python train.py --hidden_size=160 --n_experts=128 --d_expert=128 --hidden_act="squared_relu" --balance_loss=0.000395 --balance_bias=true --router_logit_norm=2.0 --vocab_size=2048 --norm_eps=1e-06 --optimizer="muon_variant" --max_steps=7180
Below are experts of layer 8 (counted from 0) of a mixture-of-experts language model. Rows are named router (the router's row for the expert), up (a neuron's input weights, with its number), down (a neuron's output weights, with its number) and show model dimensions 0-79. Each number is 500 + 40 x the weight over its row's rms, rounded and kept within 0 to 999. Numbers have three digits each.
After each expert's rows: "comes before" lists some tokens at least twice as common just after its tokens as in all text; "mostly gets" lists some tokens that are sent to it at least half of the time. This comes from a sample of Wikipedia text that the model never trained on. Tokens count by the router's weight.

# expert 70
router:572539518559501548448504551450512540517469539496499491457531572571484527436511484494483548506545484492535522524552518483536529439508535466499564605551479551458485479541493547485506489485534537520581512544462503498464446458525515497467485532
up0:561436526558514507483537552512522522482544484488511575481544524521538577483489473572475562486541502444538519598506542546492474477515500441480534591414498520473464510529534538462493556571500427532498495531415549460419487443537491517528524555
down0:511449449529497486525503392523520566472481474484498449472492517462466497524440503482505544523504525440482528570511489502498560543435558511489525393555577512505497495519490485431485484509537496516466542581513460535461527532500577574482478503
up1:530583495529450437422446435486527562494528433492488588472522519494482595465494465426535499545457526471482495452519510507494520492546482486479537581595507454486549474428467500497491496492539542546524506527501503508540454560461483458547507443
down1:511526387461494560501557534504497488434516423502466455539496479453429559456532484533550512524460553478511577520482533529501513468583528526481454461481557539469505472482497456456524447534523481513457555536500498450485492465495568456488464461
up2:503532494554485609460502491444537506484515507506511530504571467599538450527495444468503490543516503461520562535512452524502515463509450511451518559451452502510452493562556496492470535521416491496567504487437451516486536470509503503537487488
down2:473555511518512497480495560529490502536555595485428477495469435486455466494538492521553429454582464513556508496499476436559513510492504569433487472477497542471436463448512442494540483498513486516462532539589447583506540465508489507541512563
comes before: " |", " (", " Award", " medal", " (19", ":"
mostly gets: " Award", " Canada", " France", " Film", " Australia", " America"

# expert 47
router:502561549561593477535527517546529524499448393546473526477454536581541598463485473447511444522506458530505505398507498501439481538537502498539510500479528480510500549515480522482490573550496519494541444472575514548469461497442486482522496527
up0:519465497490501447515559507530503516537442528535531564495445538583540487555552452492484519518528498433497554471500461516484495508517463513552531553492538440484497457536524585495513557595523486456489513481456520476529461503503574531517459580
down0:533503533454489490558533442469509481497527556461493489478507518517471447513479575487467462543496468521557562503491486580547524436485503482447464519521497445468559469541495578448509510391503483563503492520420487520448464463456541450468481554
up1:508448490542490475483482513537492569471426381505512543564435503469567546540508442414456521499470460413503455470471517484449501545547537508495480548520516542509466503496518458511504518565544498497501490485552409503420485538455430537563481524
down1:452527467491549499591564543494566460516507536530519435527585537560480503458431466613490513480437519511518513537487526451508502472441497468532516440518486525472507467523547480439463475470556466501477520519534510437531474501485510540519479514
up2:553563553553502547462525469529567403490487468456482521511444405521505541557465547499450405473518471420434496480447461505512495451489439545436562566514516531482476521523477503513445494530531506472562525520533515537560518561506552431599447512
down2:449536509521531522509523499473475466492448557560461502539487483569433491510558532559509477465480527483533479583469448458495489492552498410452384479588476544483454513443498564489442481495521493536516522497541565515505541540443501568535454477
comes before: " ", "s", ",", " and", " f", " b"
mostly gets: " Black", " water", "front"

# expert 1
router:478488564486502478520489505468506501471554516514564489479527518522534440515434501520460497447523453511508516498489509538377467474467474516535453491528543420491508552534562517551516558492483537450465428517529504484616423512495535431594468512
up1:454487536527563512470493467475467532429505504536556509486500504472454482415433538477470497553449506449552473549532538478501513527513586550508482537539573528516530569493456486481474548493467480586483427508475508401472510483480457493595542500
down1:533432455558497523492527555479580529464551518533476493536532475474504554574525550430476489514455612481409493570517442481464470436488542508500463460454489533518500486458529459477478492504492499476431548612528488502486491533516537501526473446
up2:499524493523458501548507459518584464499514553502550561489563466478449498574482508517487408565488428443512483536483513514549559452489469499543562508551488462519513539463517460508475514532486483552494415446543489540583491547520509542527501517
down2:510442578483536486550500517522433491463464450525465567470503492543502493521519557538471494415575468516513527548516402467509476502532491513461388456450546481439508463403461531505532453487556567465536549478488482520469538509457433579540512541
up3:509433484433549542532429489497417535544513516503512533440510574515540517521463516504486448481542529444487532482514514529465393488617490483485484456575521461543443527546483506504500535588497461566490520470475518497537457483525486481480526508
down3:541489493497501506533495528513449529503465503460543506509492517494497386512550461484523514386536564531462450512537568485519494529529444553578538527478579522530494448473477455535518555483546513491542530495501531548492505382459462509541411538
comes before: " the", " ", " a", " re", " his", " this"
mostly gets: "After", " This", " many", " various"

# expert 78
router:500449510514500457459505502545507541544459501568546538494562553514535459441525552524486539446493458560550478520461507445540519525466442549478498469486473480557588507505531557428482611487464557502449434600490532474450538526475460562467505488
up0:548491460500477467468511534484488534539461504501535536475508561575556545505531489599529549490475456522504538530543450529536484447506539554548532528492455475473495494489525537550589488499488483509480512491472521516497445445519544517500545506
down0:500459522528551491524477433497456536483539575502522550529464544510452503586528475431484458470466452478451525521481444530484483482510556539483591472485586508469521487455490497434486469520486490435473441479501493550498493461490482509453458561
up1:534492491470539456468497525503479590432479513522518508513525594487520481469569494451511528517477558422483481514513502448447523517514509540481532575521516481512545555448531493523483503512510486525476512485485468517477467463460458515540511479
down1:446449466536525535471535471476570453422516490513524490524506465548462463520459462514497466535474471486494537443478547471484441421482464409495536413509549539483529497456488461435505529509587435472477499544468506459486576484541431533538481521
up2:526534557453521497446557488462547424506473487498526489465512444429490438575498498450481455514522441467492481513477494546467506477475491507515539470525474544503488555489526504494491596483539517530535422512469473529477540458533515533525510535
down2:449461524538527508449504546438536503541477522574509558518486553474569493511542498457540522454509520512483484552511470431523493539520531530551426459534497491473503531466543421474519455519467505470502554553510496561462546455514464557539499607
comes before: "s", "I", "mp", "S", "t", "N"
mostly gets: " I", " II", " X", "I"

# expert 113
router:514550534481461477476489491473476463532582549469455490507517476615467468478444428504476466455550471394504464415459446457461561532561500488557463450544485547511452467522521574470446484511533531509554538550514472526445500485462454538487551524
up0:549492564483528499476527495483499496556498473532559519474502494514567548485622506566482532457457497464520510521477554549489517473527469466529464505524486550499531456536568558499527489522568534500530546516486473517457503484460531562522561550
down0:496455510503424526512598451538451502524576490548473529479546476545467397531480475520460472428497514457486540480531488465486529513515475496552525479514522526509511517521581519518449523412481573530477543481406494473471504480432475472458503468
up1:538483554524442489503436492505504538427525540502529480503499453575506544545417481514477484503516466455546543437559493542522502485459539520521518546503555591503551491500472538482456535522515455533419477481451474567459452525500462472523533502
down1:370572454557514509527489501560526510522466520522518449501525486524517414516501564531518514494493491489472491506500534474465551463465466502544483492492577514521467554502489526509482513456506536431501433541508523500502502486580524478561555473
up2:552489547517480508457502433505586450514465516516467536428526498506468510539390476439487490498464504415467468457468575594510543544465481485500473527480509492519467590540547482418495560458480510517490493524575506549492497503508453526516469526
down2:437467521508537470479411501466490453575497524502511475430551482605486487532524478547565450479509456468477452522516490499466520471514526531466433443478495473454531471455524475483429507471547542443531521549475537519518526397530484441512513495
comes before: "ing", "s", "er", "ed", "\n", "|"
mostly gets: " design", " head", " coach", " train", " model", " assist"

# expert 107
router:487539495526564512516526494463562447541456451457488451480494549549462426484541563528524502417516506510509524542507561525510466520527517530544461508509499511501464571565439538484485508466602580508519457510529541492540435448507435485551484530
up0:502458552469476459424502557493572502534476521538585473458467503489502466439558520543525533466442523453488559526415457583565482514528495529569505532409514482505525524580556481480506521503556525539518509541493537532514512420482430562502473530
down0:569453444486441509496500491493502530523486462439458516457469479511396410525551554460485569535462508439478512450490511515420532511540585490503516427448538551519503474556538531554433463469507502462486466513493476564505521506509482404550514483
up1:487485482563515507457495551403500537505494464561449554489499540508499472470533474539508461524484500475472485490572572495457462528505507486488490498497551553508449494500460507493517508511577484556561472541546441577467489535497485495573489502
down1:523484415453473545446616561484519510488539587515473422539539509471516514494516516544496521539393564563459510504522503462535491418504536467482524483524503477499549499438486466473500469461529458502554480560462495505503515494418506495473488444
up2:494508570485484509420470477507490494514428471454514411564552449521497455535470603530493559419521487464512359498431545477550518513493451466495524502495539521437479448474491427529530581520525556483496469500497527512548445511496475455528465543
down2:505560478520498465477520550461476547547443527468448530512534471467525482487464524526518454498448520471425523541432498463530528497533523530497406470501532563483541483510477509535489464454438471504557539567527605527477461403512521561540446536
comes before: "s", ",", " (", ".", " in", " Championship"
mostly gets: " Championship", " Cup", " Stadium", " School", " League", " Game"

# expert 33
router:491502469517506429501461495444548452479457438574506436476505548449592418459544528469476481561492428496486476493495494538482557535457510484560490475505524474520539534511484522488499547472476580498531473548404566503411495542439547435485596525
up0:493548511519487477448447528535479527487506490504436572457513525472548514438487476503546440438488490489510499500465464476531478495437453462472483550514524448455526467571487526516539509574550515501567556504464563532528513514512512582560589512
down0:565472515494471507470553502536483434513592584487502501500522530529474458510502514478524514496529491488453531524527494499530545522487462508474615452510510551550496521502521555435455477433437566458475566469496483533537539545515453498486472629
up1:486444547485508471480512463459514569469500481502505485528540594496577531467608456511454459494477462433550507544530472509499488513487534549562477540530485457526546516501474530489466530499497497559484457530503473526469461523366481465518567517
down1:542485550513544490577506553517475519478483493509502525533499483493452516508498424523530434489488586487548487568463616475533490511528499479518455452495479532459507515545518464472504455441498456452565553475523506565505565505488515553504487490
up2:483526566448480473484526435476506475513461487555477545535505532497549436511446487477437546567462431493398447418476569490511518450440448562539504520487532470468505540503530500527496523493454504506524513508560461602457491486434506483521435502
down2:478539510563477491436455481498445568555520530514419488486450541498507507510513459589525474459539501526497538560470417533486390489587574559465469500480437503469494483474488496496537414439489504518461555518512510528482492504450469519522510585
comes before: "\n", " |", " is", "c", " =", "cc"
mostly gets: ")", " A", " Ba"

# expert 49
router:524442504519574505527512531515447503496538470527514530537552494535483520516563524471508510512474469526533505510546473482507446461606481510489544600549428523513563472496465477552539470532525457513557480395537456516468533483523513519537488499
up0:501564601503513547483560562629524463497476468485569537510440564531592537451523492479529449484499509506479507550452550485488526471497520473574553513457537458540527474495518528485516406563432524517549497463513505561515498476482528541552522495
down0:470398533515515520497484507475480488536527524535500556497419509467457456549466562462470491508522468523483491528523449544545547489467510525545588527428549504479548522498511486412405475462515522483473444499549446499463448477476497436521482517
up1:565521529523551468514469482516548562400497413532480518528540509527490599482548489460480511570469532478475438515572588477462488477463483468457541563524559528481584595513518485487440531450534493528526541478531446481490493499485487479521527518
down1:458463435521480528527517545514503440454544595532515475485467488496491497486599476557472580482500472527511576524506545519511477465496526436518530518528522532452483506493526427443483512450531432474507536529480521550476510494512534508530525478
up2:556528508489553496468559518476565476486477462569529538540487448481425485536506567444466444553532475520452501489499531484510504543427485522453564548527456528581542508492489433456526525466545524490539517501554478554453425494454488541611453529
down2:480490511504560489506475517454495485454492526502491488521522494422524536491466459524524458428505527436524480540458517527465494510485519522466482466453545440525506473472538430490523506531510523471528461515582508496520504498446485541523531467
comes before: " ", " and", ",", ".", " in", " c"
mostly gets: " public", " political", " music", " military", " tr", " business"

# expert 119
router:461494468430489539539455486465444474471414510439447530476531458528463489486544452519424478522476516474466458525558419397499588514449435540520533459490490468500472519457579454505521402493562433487466486534515501502526528536472522546507578417
up0:504522545541470503497516514462544486591522463466508548436572528551539505457525521546507516489490423529449489489527457502510503431478533519489577550488491503538516466493569549503525518594508488482550525538455519521491484380586468565498476466
down0:492594456476520507520562421503580487547513586440544459508513521547457407503505512530449497543474506493461543485514464533516546471465472468535558473512525491448544533491488527492469509496428494438491508485429474559448487418510499545416447533
up1:571534538454554456486449453504487495514514441457567496531477475487512561469477457543488517485482528447537381466524501512502515521477484562458506470534575490440509491402549554521546539585536474510519480485466497504546469511505491500607511473
down1:478504389495541476531479497565572467430559520507490490496482523529492546535486514573490476446484508453489459468466469525534527515433563497542429413450506511468526456496484510484484472513536476518493497577524470511498398473499539403555422528
up2:503492523502502510482499515583605542475569444518550523476512478477477489525502529482439538478504480438474470453511496532566491434474427546503523525516473499532490491481605526453512547434492536501596472487512455502542449500536529512555470500
down2:467525500552538544422459493465428530556454589557498494525518537640531498477572499535510451498581504516482476588543473485521494471536487477503422447553482561502556467510492481547486558523508495534595549508574490484533498513470439513515572593
comes before: "\n", "-", "|", "The", "In", " ("
mostly gets: "\"", "”", "$", "]"

# expert 95
router:497506461471526593512585500505456468578459544500480511537459487524423531468522475528476482541459528491469388492522496487539483498380442486487400430468477492512505481573473497467489482505498446534540469562438506448500507482485506430472508466
up0:505507508553477490540542504561563552492422513461492506500489478458507538452542495496588501410526533552444469502477482518535542495469532520501429514510528490443532567472493595488597461568554450497498523562483457503489472560482458503508452556
down0:464423547515481509545449542483461480496484517488467484532461509526495461471421593455491537548539459530465545516495516578535505542484495499480473463489507519476440462480598529524453472576436435450444452507520470490475460451433457458494529603
up1:439460504555555479519486525451523516495474462542476501543519488509527585403469409512487395458467455484501452474520543476468418538477507532493462516495521451493524532476500498504536489589513461563508470457490472462486471541480570558567497500
down1:471430507536526432392466549442572490508555527437466440552420456512578514525476484472519412541468529539506518474434508529486494548500475501475499426490462533474452467511493477490492512503511461450479499488478505464489480476493509500529501489
up2:603504578517529509468548478465533496524520488504512478495517497505428455504551478476453478551461472477481515530460521522553515468467435534488464479419517526435467593533542443495474576508537434572474464488509446509510478471510463503574505545
down2:532465491517557463509475482475449512516458526505445468473504505557519478501472498535506494440480498451566536560504527502533440431552492499463463454506496518586501486468519534521509410502423426514536541513471460582467534549518481541552537543
comes before: " 19", " the", " 18", " New", " California", " a"
mostly gets: "In", " in", " In"

# expert 8
router:438450506492568469503525429482504375460569524509517511432486519536460606498493584546526434513436512548465499571444475516478499522469434486450486489463492510446533462500500509494501571571483461450436489435489484518491517460500549491571466489
up0:452500523472525513410507511520540524504484530532527490470426509553556530471533493591504510410455502484494513497482505556530464475573560471516505507486548482523460503536564524542445568541444438526497526458454538547508442531490493557534498462
down0:541470508518550529534552462496488501557481499488466512532399505565504449494485499451550512538515512475490461511521473497496512490515539455483496407510602472508520519556509479478494548484489440479422488454435449525517495526507420537504478499
up1:492476480523510453467465469471474532458513495470503488485443483520507461536535508478484530495537451464523536555505505526554441565511588568459473530546577490541475455458476585504490544470520458587452505501511480536469443533496560518517537490
down1:468468534479556552545550555574452472442535451555521487492479429518545463504551516485576528484491484546509391527466499482492493480453501516499517437488480464544414504530523501406495473491611443495494549538598443571445520447492527457538473492
up2:511511526566507466453516452468584487534493504519545512481507463455479551557450522466473397583464511408491474480464432547479474411417476490454500521486512546451466508477595461507452548552519492515520477406470441536477485503480475542541496505
down2:459546450593496518533439507500446563473494506434520490503521504534540457536494492509488496512502523494519428526467452512548428587520540440530447410510553431499532466415547508493526496433556512445525562574537507501511531511414471523495534566
comes before: "%", ".", " |", ",", "00", " km"
mostly gets: "0,000", "000", "5", "9", " million", "8"

# expert 77
router:504452481517560507526548490479492602479414474522550572485499596525497441476454519522511512442468453521509494487398489473561492528526536484414499522467486541495467487477527556499481481523402506474593454504490491499519535517521538512443551481
up0:508491568501481497493475554592525565502483473497546554499522530472576538502507441564517495408457492517544554533542535439490481516477475477504503508504516528463560498493484460488527516554503493515530517494497451484518498466553570548521476532
down0:520546570507431492546500497509482518557531546456483487506461511566427551568499548529473537521468475464576544576576489505473483545461451497510527416487551530494565493488501556433461487520536602463417549460570444511538488521467477488462409535
up1:547531464515502515489451426501482602473417474523536517514473456454533532534508453542500546480467481427548480551523517462460450443546591471439526497547593488501494474494494473494492496570526492525520470451495525510555473502429494579519505454
down1:450528456486584500508461428596549513415477537487501443468459515455511500515454500511525497509464481460508475544535551491438480474532541506552477506521479506440490453500399458436545578500606445457483514574444468577541529500530501504487466571
up2:490467530561473570445384487522547445488463547475562518485523515455448484555455536492506501462495488412504503477529481580565479508459493514446473631596512540504467427412531517501479504558447494506556427465529477614561539497509505542520492485
down2:511519548474563482494417523547385553513468539488468506492511472504475528471591471511512496459545508487497493555484534564568449532453546426522450531479507508506521481510447455496511536515490450452544536498543547453479476536454525532523448522
comes before: " the", " a", " in", " for", " his", " to"
mostly gets: " won", " goal", "–0", " score", " played", " finish"

# expert 73
router:545489508472445445524499502514529505541530602484432528533514482468478496523458505429462501488454513570539576505501550547487514556593498486491493437514470476445445507455543571516511510464582544435540529502513507510522437437493442525520454525
up0:516526513508454464475540447543473550477527466516565573510431588522436511437498488496523561508450466543512525459471486511451563428482537534460524474496527488510473472550473580533561538547526509470517514447510563542493508521527493500515486536
down0:531417492440519578499499593537436515541469488504507499557480471509471446555543451480444544538454507453506536536484494533500489442481555552541575478476461450495470509503518521514486516558456571489440539571531458538508517507466470517523481550
up1:527494528522534441455476464527444527495534480518440491478459574497517562484521488486478546473504430435536462420554552565493462502517467503415477513533507475513489475481493491509525570500558555500471482474467489545501510481459499535495562543
down1:478503539524502540495518450531490463365512527509467488554462489540451529497545526531536462492522511454509527523462475538533472513430469432472457449535540573520420541432489502512525461518477530430521482479520500512461453464468522511529465578
up2:500579540493524526562473446515578455542517464527554506482483490467475490585513507460518596515480427477459505464515534514485501501465510516465513565547513563512414530459548504505491600493528482445498574497510513550474464513505446507526510525
down2:465519485448574478439539501493453487542404522535488470556446473513492440542545511563505464526461493472582441544459490516499470505508455523472560518522476533471524492417490573482504513478430529476451516525495516472457421488516483529522537603
comes before: " the", "ct", "n", "est", " a", " his"
mostly gets: " under", " inter", " until", " since", " over", " after"

# expert 98
router:462494470445505470481535422454482540555509467555476540474405499477474590450530532475502575483501488522471544520501486463527457539477565528498529478522528489503455500531443526505482497451451465505504451519422464524526452539509544523514502483
up0:460491488508472474427520547520485507550491404506537488458465508489512469465501421515433466503545457500481554569554548507490544449487576475498523577489537465497518478531522550481496489568472507526567574493498505578581483475468576522481579554
down0:483439516451517540553505482498403452543528543504538465496463533539478448550491412467466490447546457479474508510518507509544549568482576520491521478492514453441501496488524559462433474518505525477503550538518493569529503457430452533433503480
up1:459521513589510506457522413504511575429506435497498559513522506443477536563599475530469457492576493408510496493467522480481476564472547507534562511523455510505513497502462455526500551469524507548544447515476444498508514502516515510429548470
down1:472562443528502496478560438522492467433482497545577443532527503542466479468463453543539516515491544478481548463481491463530479489470525527516489461491477540506521494492515463467483477430503473468422574537616455517503507479457506520527433508
up2:507537504524512556455496455464616484525516468479565429508502551447445506529504515453499474556457476515464520495470472536538531451522510519441541540531539520507440599489498482483486578514489483444465497529460480493507447471503480514589509499
down2:462521504404541494494560555470449557484380500472466501489415560556541529478568491530539503475482470421520528617554430511485492560466523468554418499553445479516532478435506559530503559419430507467500467546528493523510480482474442519524515550
comes before: " the", " a", "The", "east", "west", " south"
mostly gets: " along", " north", " around", " south", " on", "On"

# expert 79
router:537411485517490483554517457497491444550535537420471494550525462518488445452497454436444514559473521464510490494479403489570500457476462503585433495448437451503480408506455514466455493499449524514558508566448470453464500483511509498500561461
up0:449480571500526487495525493509482523488472499518529491533482445485526432465515498636516494538481561431545457533525527470494525526474526475598496512452532480495510440520521566474523439569527470498559518509499532575451562511483514538567499505
down0:489462522470549447514512505446475492509485507486464500478429460530476480490497561502480520532515531480459486493498464521509523535511548471506480435507496474527531573482580541448439470453475533515462557524553511504545473544537482512426564515
up1:536464495515519489476479486511480519473452482464499500532450640480527571539516555456452522468512552439515471459490512448509452478548460524484495489506523504465585440503506503469514481543545506521599460436451438508468491500475576511500458542
down1:513466384486558528592562512476546481481552487566498453465497516557497452534461508499446498531480605413512506514518473511553513506447413570505427490472443526474513453433431528471549491535537495519458535500516521483488508536522538493579476567
up2:495505550436439446422523433565618432534554479476542586506490469506444458498496458477506500537542494452475502464476538504476567492473498508507526570533538510478461530489527431485447584472461484547503561517488478513484483451487506443576519581
down2:457442466542502524430553554498458535497464514526420527498488467497503487509566467518510509496514497507479500618474475483615548456522557541514510505505529454521445505492430522565576520468482560478466547578503476537540533428452475560531488605
comes before: "s", " of", ",", ".", " and", " in"
mostly gets: " student", " politician", " brother", " artist", " president", " player"

# expert 19
router:481455449485462519557518519583537497528549516557493535504587483560507466483520464500473541497456531569492460471437435523480467462578523468502533519471550525487534428474487499501481571481530453401474493497461546515462543502589511505497457464
up0:540441548474475493455533576557435497434478464494564541486493524488552505465443514485462494485436512486486543523521524502532526480521516496547543552501539555523510526506467494503589511596488451536542530484521535486479552546530523462550513492
down0:536497467518568522463550521461505472510484543430517510480497597562480517494462451452418511513509484566543502533528493538425451422449524443460490508425499442480525535479515549384451435514506508436468509437475523481487493508458496379501472547
up1:490481529529462513470452427492522590419526461491483488495496491511520455493495494498481541529467515448470395496462574514425523574555549456510505503527521529509539460436511535442537557530435480475504464491482436553447553504471502432463498494
down1:501490429477518474514452521513551493438491511479487520533549493482468472506550537571547490485517449482508549526489479575507518443416456431548489513537546541452477552525476480485497459526500478502501473443517490453516513498478517521538516486
up2:397473552436484465483541433551591472498522530466515483539480498509525488576485509490570493500517467521447480514540502552481527504464523544486553547563507543492565582422513454511472534547475405472558479505540563479495451530504410496563471489
down2:441518527506496478516440509500524587521480506419518551556523511610480577561597537574515536423525473456445456539459457468485492470435506504497465513507538527492480549524494466501475438435460515521537506536485513563503521428490519535460536508
comes before: "ed", "ing", "d", "red", "ated", "rect"
mostly gets: " kill", " include", " continu", " remain"

# expert 38
router:471471520489476477430470486528489513417533484515449564497476489572573536462508458524545469489489408557500508425563518504476534495533517449473458572566503464467533499558504514492485502460451429487565484508529506569487427556438534485485518528
up0:454440480444469459451430468569540523455439495466494558542490526577513529507493415533549472444469462467523548520461485537489489458464511492481485470539522494483520515580465517498513473496497465438508537518509536505563467482474488513492558515
down0:473455495509572482557549540480472531534510592475464573458466542464398508566503496447474554514504485506493629476541481509526461469484560501551528459446462534558479520492502505466419470484431488461530481488420539516448482530454512477517463560
up1:460526488548486485444459454502464538454486389514546591552428517449560537479465501515515533537528497449506517481513479543476565467574530500453461544466548529558489490478533471460486491550541468493472500485504479533436524487514424542567476536
down1:467470451536503509517455486560539492433511471454504457459514477521481406481461494568549483521486528479472528445436516487457440540449500511473494447406536521447468520418507445424478443507586489455475547526552505559530550459481542459511512532
up2:491511583448455507444474495518481480464495438520512572556504531502509527536497464435489446500523460503417538513486478550470486550583538519519497570527566543429510562495561487552433546471482483481521456507495455538462447493452548467577542521
down2:451488476536529537422465496489469469528481529466458465466541538556496435518515431536517489422560480505444484586512484491508510449514462478423412518476462511500559401519378487543547485450485416473551578572491558499466537520545430568478482558
comes before: " ", " a", "or", " and", "and", " with"
mostly gets: " h", " but", " or"

# expert 106
router:443484507484467452501558495511467523603492594456491490524491514488467569516556536427489517628512527477465459515545485502509442499542516492436446451503524515574507431467414476528515486472533483426488413481493414484534504500534527446507539482
up0:521458508512546500447502471540471506443466529504500508533475513538520469473507475550544467436466533458470539525502497417550510488546481496518504540455528488554515544543450486559497537551467494492529527509502483526508517514438567509515491535
down0:452430529555480538512511495479393529527511543461519504500401472525496487493537524479496455483422517408442511497575507566459459468466543560546512444509579527496515520532578507494437562442481496446481522468498494505553469506549553509501508518
up1:452447531569487421452464442556500539483460543482536515534485564518515570524518497501530536543466464377503512506441555513481528543489556519488500474461544508558545506435427456522552519497538534512497440498476441545525454474434486445464493475
down1:517404459529450490512459505557581471452530536492439462470521539535474454503504520494473505469560435447463482479425452525477430440527519520533497452551488565496513470492486503499526474577550492424515539517507469510531474459434498489492378427
up2:577536568511484469490541452554521506577494489505541469525517492553492444573535552427523452481481498511502433538493588475543467525534486472445510491433519477501513565520559508527534506466568556539467490451520416504515495546497512486572474535
down2:464518542495550464474591460528518546467491535473414547464490522563487473544559489550565482569540479520494440499481513540586456506587543525508461456482560536485474452463467560515504441468538486504476468531439502516542473517466511477501541538
comes before: ",", ".", "\n", " and", "ia", " in"
mostly gets: " However", " California", " India", " England", " Florida", " London"

# expert 20
router:517545439503528469469499576537473575515504560531495533448541492582548472486519539471480501500450466521489532412518564490505492552557493511477519534573559472467505505524546541481478558481513477544414485524579515531510493462517517534521477488
up0:524482418495525494448506528541472512545487498572571515548521540541504442491553467596506566490469477530535541498488491490500446474524537449470485550450554416516519566534554586499530501537485447514552560514555513504540422487478475495549539527
down0:500467526499505493552563511484434484475473550438520502538435533538429484536458506483472526449528471532491488544531435517564518511513522488492580469516514491521513562540485485513442513563525558465510471522541432503477454474517511531454557563
up1:514528518566519418450510451566448616485511518502496485465470477498570491555524581484537465454444483510506528490528553446460527528482535508495409558540539474500519477486466497465526470515550479561482508482535453542550429452462608523584513407
down1:438485500546508564513516508439512532438521553529490423481482508554526539486409428551555494490489501505495513518469571508472435440489510533530432527522504514478510464489455478501484498567465525483513439477453394535466505565500521432441506510
up2:468543464521466476496471504514566477484505496501526550404521458524507420576471590493512437571502445476489462534449506519503526473482436495447527583510507492508457513467564490543490582489523518571490421566566475491513480449512494497544489547
down2:432460510472525470494465496537427523480511559573458513535491439617555483521532467458506512409491419503491514524491482464480493513479535432514502451528470488518524554443529506539472464509521505519521529508547475470467543461440509544525468611
comes before: " 19", ",", " the", " 18", " War", " of"
mostly gets: " war", " War", " July", " December", " January", " February"

# expert 118
router:472499518500544469484510475527472564522514469559507463488554499472521462515514590478497477504519504559563503541488520473462507511507500517539498586500499440509522455507518475539549521543469442584437469500476489520513485463527573534571501549
up0:546493481449513459448512533448517525453521492558591538500468459514547474512531530536561561496486505459541548473536528439542548403476469514514478511496482511511488494527575515521506525555471493552486442555474481519522528514434470526536525504
down0:539449498446552467516478559540560412536545558461423477473594563434448539493461474445481528442500485521477490501553514539474511494469504551492554384462543436429474467463591427461425521471449598497461460564496466512445524502501484511569454469
up1:505571558559513424498527460436464577495456539539493563518542543478573506527507425505454503472447411409500505471506519491473439496549489520457470548466536540461557538433543509508477559551444509478505495447493454463555533532441451492578483404
down1:472554488486510516590498463475514453517578557547416496489523542485391499560557478527447507471457560475493466488419488458472518468475496507456506463500487513558438467517508478494454437456579464506530563549585556474499444441507432476456508522
up2:534484490529446500486524445566542459546516457498547484531521528454508504606588542432457544508505489532510512491440534524558511502447498533469555599498543550468510475492598471449508561448560450525508463576464472506530432528458549505507466600
down2:463489487451544521508470536507515582516500568531466488509519481496509440403511513508489475491475499571480457555541507537491495480482410463517516439563537532549524401480474600572534483577521540531550584528458507519456493447475452476531512547
comes before: " the", " a", " to", " that", " him", " his"
mostly gets: " took", " make", " moved", " said", " announced", " provide"